{"d_model": 224, "n_experts": 128, "d_expert": 32, "d_shared_expert": 64, "router_score": "softmax", "balance_bias": false, "n_groups": 8, "groups_per_token": 3, "norm": "rmsnorm", "norm_eps": 1e-06, "rope_fraction": 1.0, "tie_embeddings": false, "init_std_down": 0.0, "weight_decay": 0.039, "warmup_steps": 200}
Below are experts of layer 3 (counted from 0) of a mixture-of-experts language model. Rows are named router (the router's row for the expert), gate (a neuron's input weights, with its number), up (a neuron's input weights, with its number) and show model dimensions 0-223. Each number is 500 + 40 x the weight over its row's rms, rounded and kept within 0 to 999. Numbers have three digits each.
After each expert's rows: "gets" lists some tokens that make up at least twice as much of what it gets as of all text. This comes from a sample of Wikipedia text that the model never trained on. Tokens count by the router's weight.

# expert 90
router:480518479540453523582555472521515510472517493586467471504532526538455484458520533494498446548475531506495474490420447521439564490520442513518516538589536490451497577475468476508479516540513584442419486439556551483492517498546528548461510459488523501542557491450520528445523508469578493500459403474448487527503504495440441578439478527468455557555519454456525488397518461498530510475533499481461455461456540596500475494513460524494558501532493540560502491483507448514537566527536577522602566432537544496496504555512462451503467532527516517538545535479521558547541452546511530455484539548494539499477490497479521506451514475484468575440474518543590541461586518484463464547510
gate0:499479523537508477450546554539545470530519557441583526454514487470454463505490438573449525479464502496512502450486492489548534505515528521502517534533528446520523492465547506510573437475490429448515438568541537597555467524492447424476483443466433516491502553579444519528512424493465535525503517490550503457504498505493472519549537503470471495592473473511547455471542489503525507535550491484487548478498441575472446517442460522475528492492519575458487520516443582448431461560487391555457492474515559392449507515466530546492494504524543583520433502473473544450445412492431519538461481452449432465514558565543489534528483522471522455502510567522511514483493482467468528498487
up0:452479476436484502441583528577522499458440499559504370465475509494566462506509512471499547500509469496496464579498470435577520463526564504492490491538560492472486564495578413490533497458526485460538503488491496521536481468533452450482528461463493497552494404532435512493530399531492548494479475545511516493526468581493539560526485503445500534527491518521525489505534507508536505497554526467509502474569414556430512512496512542480537542455488531472536495443452551487422480487528436522554509501476491387513490564555479478491478522494507480574529530471511482513439481478414518519442497488487448471466515436444433523530459524490513467498543515515429541446435421433569435472493
gets: "ment", "ation", "ion", "ction", "tion", " up"

# expert 46
router:472474483442485568463534502446525556524460537438473425511483478510463499500506536520496531472476507494558470481465478541520534511446456452487480507529497470500532533497480532446506490587469496446467510514497501459519475509482420491489461544443485490451475524516494533535532549474480557449496566485498492539515434517535539524569492472517447556499512510514499503531518411505459510443544475567455537424510490533574525523432499532493456447570547603459484474501484547571447459446515446420413527518419465543426487511504526506615525485462551574555559498491495488461557505406373531534499526575472544470540506493472482542555582507513515520448484453428517523473458521502501488483512
gate0:506574490447430509519543545527425491449488543520539492497502550516471450539559473555570545420535535433518556465534489521526481526540422465441484528474504491525476522546465452537518506464409489506531472470533469541448449565547529473498417467502476456535503411523493497451539504519510490519542514543468467521454484521518450427417479567500492493525494527451570469449532514538516547538534483464438481471481481498597486483507550523543515466516507506530472551433507449478477422504504581530513464487445440506442528514479605532485500497552474535448490520527469499508516429464500528452531528512528542584461520470480474464503479437509519490528562549508481535482558366434553563493497
up0:532531472468443477514558495449405475518500513514445439497466506536569471501534489509500502481523464523478557499552398534507467471537484530465484503504540529491519520450530521565520575492447428547523451473472494467413517505536498482477458513461507465454450449458489451466493460519551473498478459549481467543522409468522451434487491573488526522516476514467475508444502460513544485506557526445431493535489446588488450424539521516520547534448545502529490474446495460440514562573504556538515514438532485533458451489504612504484540498596461474506495581526449553521510499460542532562597527507472522508456548542475517448511513477564595518535551508511477515457554413510528567510532
gets: "a", "ly", "ally", "al", "ia", " free"

# expert 1
router:524426491486528528531491511516480587513479484449478542472513472468526570538559579458540479497469534567500536468441533484501524465447457515516460512604475591526565447485512524627536520543518580450518532460507474513466449469557501511571531484486538474481485493501568446506501470483491513568457546522463538498509416451464490517426507528508555469532534516481550474514494499536544503555459510552545527399530453506495470510519532605546516537537538498480473467462571485500469536517479512509497459525506512539513446446544460487471502479469450487533434467519522433570527542441425475549541517471478489437515498435561479435609521454550514548523487506475497561463545472499562500474518
gate0:475497554515560536526458510505487467532491479494508592463492468529527495459527500544413517517439532410570539504469495526426496518545482508471465502510460578506481504541512534477514468495490461474501440470457567538431463428457561482475481507514461499565496493478480464445474553466436543504542435549527552466491443419509460490469422509558582476491504465526533441396523501406456524421422525481472500549462521562506466505511481463491494511580500467487462494535572491526463423515512464575536431519505520532520473537453544516552490511506448475429498541516496523480500484538554490449538488519380510569558508533414549480489441517511435511494528533444490488506528518453523455492489
up0:494540381532455438520494529578481462445556481492448487569508474519503534553539532462529476523544516520514483594590532466597513478519574494466506484551409443550482485455473493513522419509566453570594496474542445451498463450449538541551525480538511551502445486484504533502457503545515500527474455469459512500552533516546486521491485517393439459540479521529421576527477494509529567490454539460490451544486465448479538448486569475502494480501483499514507509491469518489545522492440538508498479470495520508532452496491477476463578503520525592526512413518488519445509513481451449497524519543522489522536450457558543502464553483481579525472426512461442499420532462464461514505548
gets: ",", "'", "ine", " (", "land", "ville"

# expert 20
router:477505483482538500517497579483516527522491476537455549527463494512478534497529549497426557415457498529540426540536554499500581553494556484506436473544434519494536472450527512591489530518512416500466503435524539482517488463488475558440553451549490457459483497488491425428456547546500520503427531479478469490492390499490519471460498538544491439477526604572579513501435552502496448519526467590545481496507595499580529573470517543469510515487520526485471508471508580515537530439447489513506471464435471505446480457555590529506496521501466522503520446479420515510512550512508476461476500561569435471492556486505503508529476425468510492521509478480480493585485453518480525445438
gate0:479545439458487465489498532536427489541479426541496500526514514530567526511560504574522511471529497462571455499570497554521478430505447540462430568553421481462512486496541430580493477469508495413472514498423514562537493484543502407518534562481498552470448450468468544549484489564541466418451489537474556502486452545471463478541574506554496495525519448539456491485447460454429513559466540483517451503461510534518507450457476545549444568474558484528431503495574500493478452461515579469497453585434494487522537442462533491498515423454498440458567541503517444528446498507518524475508567428485480512467522484454483468402461536526473490518468501504499498494494483472500515524491
up0:528536446434499511515561506497447467567487436514510479580559566517486507521564473559539488490473502477511492503508571543588479497529440517465505584576466554510519420513530499589502484495502469499467526492464479532511419520574562469496516491466475564524500475471447478510463471633546476457441495485534467522473462546502475427468583456509492456502461495490413482457504460540515558605491483463490486493432486460405536431444550473551419512470492494480478552499537520488461525512456559440511491536506509482595511552509478548457550449445517490527545507527531501484521461600503488515479523413521457501502497514482463529457493487555483528504493506518538494477570509502449496466540
gets: "ia", "ian", "a", "ma", "al", "ina"

# expert 89
router:527493516501546553595523471476526481513440502448604540460519518475492524505527450492449508484522524509554574525488449494494469439541570505466475507506553520459427561482408444481450493453466518503515466457465415534508486463487471504525545533529536487457459516452568486441465463512447483464485513450549520486468508512527489474498510410523502501500498553431455495479546493523464508524557518525524545483515500549545469544528464462503453514546511497482455548485524510450555540557486512618423535489427497494549466411489443493444470538537460557520518550541590451461582443508434477491439490467517467452542486459515498478471503471489515395482513453495615491484542524467475455483430
gate0:490543582550450495433464488545544542490510402488489494498506387457416502557572479510500580554437487509471470416488553540495568464472509521435570585453520561485546479536531540504487479485484523497496464533448487444548489485522447418497488545456492554535490461448522483562525554468452509459521502472465497466519504433541437564481504517463494441562495423455514503434468534503560563516467556491547437503558500502497544456512475507508521480526432413550475431562451457486547489497487432506476447516492537460483472448451481490502494464554463521516496434530483523536546461488482501448540484507502466562558467517504483506499485461481527505481542556537455538477565510459425482480447
up0:566488518524475475424504491543510496551565423481497503522522432500436535532497445481581505565475398489503447506445503491497542480504526539485491535524455541474549499572425489512494433539452446449537518465481512486486564564489456509456456583513527510467425497443475488531430557406560481522502531481527476509556537462504528496485468461442504545579549478520519486481467505547435545462463529496545427527525501488487518472448559535555519510496477513544482422502520426524520437521449482559449464460561434502477547457471471546481451400477455513478525537528498434568461535434518568520520462552495490495422507510469511504519519546514466441528447499463565512499545471490510482567543
gets: ".", "th", ").", "}", ":", "nd"

# expert 91
router:498489454458514452516527469583488562508479534441425483480474426457511538437527508466476473485566501471491543499506461427512468483577519555541549476550543513483511454446519483533443449423545558537521468482525481474513461438454497486495474525455528491474536517487480450491538537468533474528516589475508550498536497434443508519460475486541466571553474520471514484505542514440510492479456559574497509452497437541439527512507431586495512566465529507549545571501480377465485449448499478487422507431496551560581397448519489450486466514491519459496442480512473470592508497506528433500452479513538463495486549529547488458538492456522512473473503498448553558467582545554531482458510
gate0:565601485510444510501518553575499555532518486535452540459562522511545464465486464542547443560513425490488435520496465510493492493513574537534481461385470520466511454517551474558488442473502527534494515454541533501507476444452483483528485537455559555522540442459427552481509461473479468490518521502535525519502624473495505502393469502516483495462491466525495473435501585465612545526523485530495457493529522529515541479543466518477571518457461554499475492533497429542507496534519455537493502486497456507510471518491466491491530486494549494495487536411562543512498456493531529593474494489493365527477448504504445526466522537420469475534480456491504464488509449499411482609515
up0:510496521502534486478570494540509465470524472491527503488525510515454516483534501515482442524484483508496497470524549493540518492519509476461489547517406548500480565478439497417544477511435553483594503475409517504551498527504495486478505441514400515469454527531490488492456508495501490500429535479538452582531569512530569497593511440530547504593472494429530460553437394530493545425477575541481544443514546472507518555458513487552392626463510579439450520471474467519496526486431493471511549466499506499472533512522442507484519508494524498476532488508528504487494452490519420479480514510484512529475452487426479452507431573536492550429482554538498414556479449494507428472495
gets: "son", "ley", " This", "ler", " children", "other"

# expert 21
router:548550555435520491568470503554588487498497604520541495502494493549503532468528559513506584510493445506518446521616499528535540486485451501374492464524522498512432465526459467487493556531458410497461516467487549456520472548516407526456542513448435466459512559522490491504449533565473504480471525521458471521519470433525472531555525442535454496441565519556567518548474427506414495500535456569550530501508567539449526497551556467453505549547478563579494493474511532489519499431474470486471520461570563539468539517457495475517539532495487508475508513529540488443564501543455555500533495519478476513465486489501549510423475524447478398470500501516518453532491539508505477504473
gate0:485585422464527506483486530494470475494478498544537552568468541531491487550543462504535482446471448443506455518501480546475448458572530489469501513586508506528506532530460502512515516522517499477518464528479527509451465538508480520431488477516505466455531470497453431488436509480542479468465464522466528495553563478569503458535506514477453536510544466537546491575498455451584450577553463484467449501506471447605523462454528513539496559484493418584469524541540483441552446471546550478474472557458525494510582466529536542485498440495547506397467530443556522508473588557473506561469493480499590540484538512508490432465499529528492534580469483573451515459451482476586550438470
up0:460550450511485500504487586507476530477383578490548503535550566462531508531478520530473503501465462461538446452413570584493442515497514451542545470474552511511530520453542455562489486503543503455484541584524486516483436523491496433450521565476487475518465483510455432482534492482490487458478473542522558478457545461490445513513537540507532551506480473505524497594557472554574493472505422458458456469505489534588539529472494446465519495528486491467436487520506535449524504498482475514540482487478504514545539498477537501528529452525529405509523590438532489472460550570427493494486472465479485479493533462522473433466449570481530484548469520531440459454510549492548535342513
gets: "ta", "en", "la", "ca", " but", "ba"

# expert 81
router:474502555496510509515501554487470443469529524463460495532514519508451483475460489619399522510441463563539436446438510542467563501474457530499545500511451536472516493492551434468499464475444514531472530471490474460469506435586508473497569488523533544506572486457462519515506444450533508465420456534471506503596476420498483547591462449549470427503513511523501575549474473451529530549513545467513436421534492509525533494475518587485543558535557505565503565459497419483545482499526522464494495476491473455454433511492467384540515559491552522560475482529583545526459498520563543507498463514477455532539531434502464551475512546477440473519509520493503476532520499514474544543549
gate0:501452500495548529512601473503523534534465554513529545487544546451413449445432463491516439491508534514575487482549481573520464545511480537504529454505491535533414491442521555496558516512505457518534486472546540564577541491486514459537551529517519543559589464451484467451541436553515458477483441481510535512471446443524529549538574565473452441441478526520477451525549523460513492508475476558490474510441497468559531544497443452485436510515552536464454512513471561443466490433574505605541491546506447566570528524464486565528512455530533496472488492477487460535489488549557525514461484503522487429512523508423472455494505552538553505549447519513485508458541464552490502572566
up0:449492472493546477527586456514566548541506573507548543477454474486458510438509512504524445513483507500448440564553504578557494505459483485496446525443467517505456477522520479522564510564494563507477535475505574514499498541541515366508594517461570606570482418558483539494527513510504557453534494507450451496460472511466487548559566453464468427479445548599550522542524543487513495505508494572459467517512459420501462579510459516533485538538485496487469517531472495441461481429547497539492469499478505546524585548476460556439495505519514455444488536525517500498479443550507503523431526536499552449493508470436479482482480560529503455495455467497435546532531484514528537491444
gets: "s", " me", "ers", "ies", "ations", "ation"

# expert 31
router:567442464467504509521506451514413573452517490465533511481515495482478530488451494465517441493505539597474565479496504492495507508587476486552530493470497510513569453457521485481486504452483585507461515499488500486478579536593550623497568500552533494568529507467440547454560517506514457527500564504476477500481568527533468554507521588470484552474531429511586609502469516484476504437500482498434505512545503449493524531540476454476560512511449504521476519494483510463445397497513506484466533499562536477515463472467461547531534483489482537563439550558493530455571486553546491493448569463519557518452511527523469504449543507481542494415493560486503448471584518523539551453453
gate0:458543482464571492526532480561449472546467487491577463487527533536515471521507458470515468541510462524490501509499544554521507455472463515440532532435512534446532445389476472530467498458507478510473459543512482420512486413548507478514505454445438478517523411459524489523550464514430476522541425538529510518554487563440365450429536535517506465570478554547510476462635540437452531449456447506489504420498485546474489510493464504531525491536508511565508564511472516556536530553506470514454501471461524574449516480531486504594473527506454458428485538499453516448507502494508503423507486498517552521543480504464486427453517579560507521470493519521537536511480466449513539455477
up0:432514505457538503502487512533464442527504465497547496496538542521508457579551424486448508603485468514503501466446529532477500453534479514469489503529533485479572437369481487499422467502515490475513435496475452416481447463564509489472534527510505514525519468433434435509556455483514460523540415511535511464494499497521435477435564523505514545494467508564530409486574552503475492446485439495490440454503482525508506484477495535498530452565518497504466562518468528562539518562518425554485512523498476579464562508566491497548464442505476435413495570510525460454443464480525478464503531444498533517567472507460511421449473623539503517472468500500541521522467472464435500464474
gets: " G", "t", "ter", "art", "f", "tor"